Weights of a small mixture-of-experts language model, trained from scratch on English Wikipedia.
Size: 10 layers, vocabulary 13250, 13.5M parameters.
Experts: 64 SiLU neurons an expert, 6 picks a token.
Training: a variant of Muon for the experts, 800M tokens, 6105 steps.
Below are experts of layer 2 (counted from 0) of a mixture-of-experts language model. Rows are named up (a neuron's input weights, with its number), down (a neuron's output weights, with its number) and show model dimensions 0-127. Each number is 500 + 50 x the weight over its row's rms, rounded and kept within 0 to 999. Numbers have three digits each.
Before each expert's rows: "comes after" lists some tokens at least twice as common just before its tokens as in all text. This comes from a sample of Wikipedia text that the model never trained on. Tokens count by the router's weight.

# expert 55
comes after: "0", "1", "2", "8", "9", "5"
up0:456587589467518469395495491471521575439441555520402447531491520454555453458504433522475516488496556477547554474584520526493587534571455430517574465476523494607497537478422509468505491429609448418516547452458503486418552502495501575432507470532547471546522520465619523482526533430405540554462508559531412438482528432420518530458420565478457471444525565527601420559518542507481507519481
down0:583468610506537551525483493502444510595536450445620623429496448477471560523587483480503422428490454484371470520485456536551512571535544502452492497518528534561492419508493463523508546508432473508537530553415610425467449431438523564570472512583478485532475440533562465513473506479507573509476498463510530530552497461527460626477496574536482560455459476521417578463446561502578438453515

# expert 57
comes after: " of", " in", " to", " for", " on", " at"
up0:579528475470442453445571556518550483501421515417440444549535530478610490520453425520548511548533494504568473395506451473504522517521436516534455554569505570486553417511510319518497469447467498498421495572516490470572511523506477541554490493573464346433428535400480611485525466575523472442501501541470555496531523525522467477520557505513533462501555395490470462473591553469538516542543
down0:498455565538527520502457541407482493546548542548519525467481496434405469444529466458431574479538485525452500561408559508460463454488458411494570543466471413538438532507550514515463579542531470510625467479496520495554428519461526425489580528492515676545586600454475405506424481516514513533447492501546437450495509485489458462430515527497456583505433443578423627549489543490520519472473

# expert 22
comes after: " ", "2", "1", "3", "0", "4"
up0:491519576471475460526471513539549558397591476444470465601526538468459485489379547526488585438435519504501419481464447583483471520531482464410467553451575525510550503592538483484530424466563531533522546588485591476530507461466509553513512465497477520432539542459532555486548553519471462482444516438403602429525532474437427532375430471493427493528434514566563513477490488430520557600557
down0:549564476488567402459485450505429468637480527506522524433480495579604473524537403502489485486495494372551510552586503528482465550525502485527520474469473542535554541508417534545403553464443449543449464466495424592539464610470471558445514507585496532576489509601559430509445490523448429442545531495555438522471472501583531474618578527551552566505496528431503527507463484523483520488432

# expert 5
comes after: " the", " a", " The", " his", "s", " first"
up7:470466544567453453537458479509517578417503545480499483604429424464547539591508381491474476494489471526587493471431456481472476423497506539546499529465507463443453464389563492499453479442545484603553525542466510457604462520526510427455483485443510474536501512533462567553448555510571550548503479496442448505530458575586420454531455578596458409555533561547504513510495487507427637562427
down7:507565525439591533449448475517409567561467463449514570403511586459515535440485435575453523525458454539424491511455547487587473590492511500427491553537505512481580493472550465427446557573530597427483479454576505485512461502510556610460593568503478446455500408426494526440520394535503498496573523452546560514506517557380513495395567496502502554481482524486493496427491541461474470538570

# expert 63
comes after: " the", " of", " New", " in", " The", " a"
up7:516442458498426481489550432415559464538467443474486492481588487574518434516526421572489437487587491470528577424433468594501490505544543546547617502527489484503487531537458412570457450464477508515464417450484461532539517597518473546457445457527462415515465494438564496568569496532570575514497483552486480540534539481457530407634431487545495632537433462407500493569469520445526498526448
down7:465579541539617510518487553593456601441503531569466480528503578446472515476456533447481587537426510552469473595563535483472513437477454467416429553419521548467525498510553614454557495528554490476576571495524567417470473426507521441526510580475543633513551472551543540463411504480473458497506513484607505448475464490526409588433526491534493453491558506541501483424520430530485570501546

# expert 53
comes after: " |", "|", ":", " New", " South", " Best"
up0:570545415405536509541500506557538533523486515525408582590471500512477478451498507507453440552431478456519488612570497494466560554460496488493482542428474530453509439558528552523524432630493467542513429532458517514504530424479524487507518550428444437546457575471540595559539468482431439576489456572507553493570441407454388534438568573477448534517493597476433502551451461437488439445535
down0:506473529479512534504525492486423534453464436442540426423425508494507461537521465495431597542471514532378480550550621591489421499512493517517543518534556466516488543431458447468455522477515549462505600528582528471538453522513391473511480474508576507501512405511468488489465584555436569552448603388494457517464522480428629475581445468463614594409525497496501540529455500537508508496509

# expert 48
comes after: " of", ".", ",", " in", " as", " with"
up0:411585433468455489504542496520510447454516479571484559462495548472526447390445566516484537478432601492431503557525464498480542611497486589506523481577550515490434503522490556488585490356462539533359472450370517593494542533521474555530552487487379494498517446527562434471579494412544459481519535497452487454498486464500480534472490512531551540492556541496444414468530543553589520543485
down0:473463553491566495482488557518424491494571503517507419519487538518451472469531473458504588515535551495482471432512611502561463449418475481417532527452521495569531518535536524469479547471549505494527500425468481544589512469432494520503523559598477639475438464511421510493497502518566382565493555465477496509533420459356452548507553572364480646463462473460439571469484518535525443490573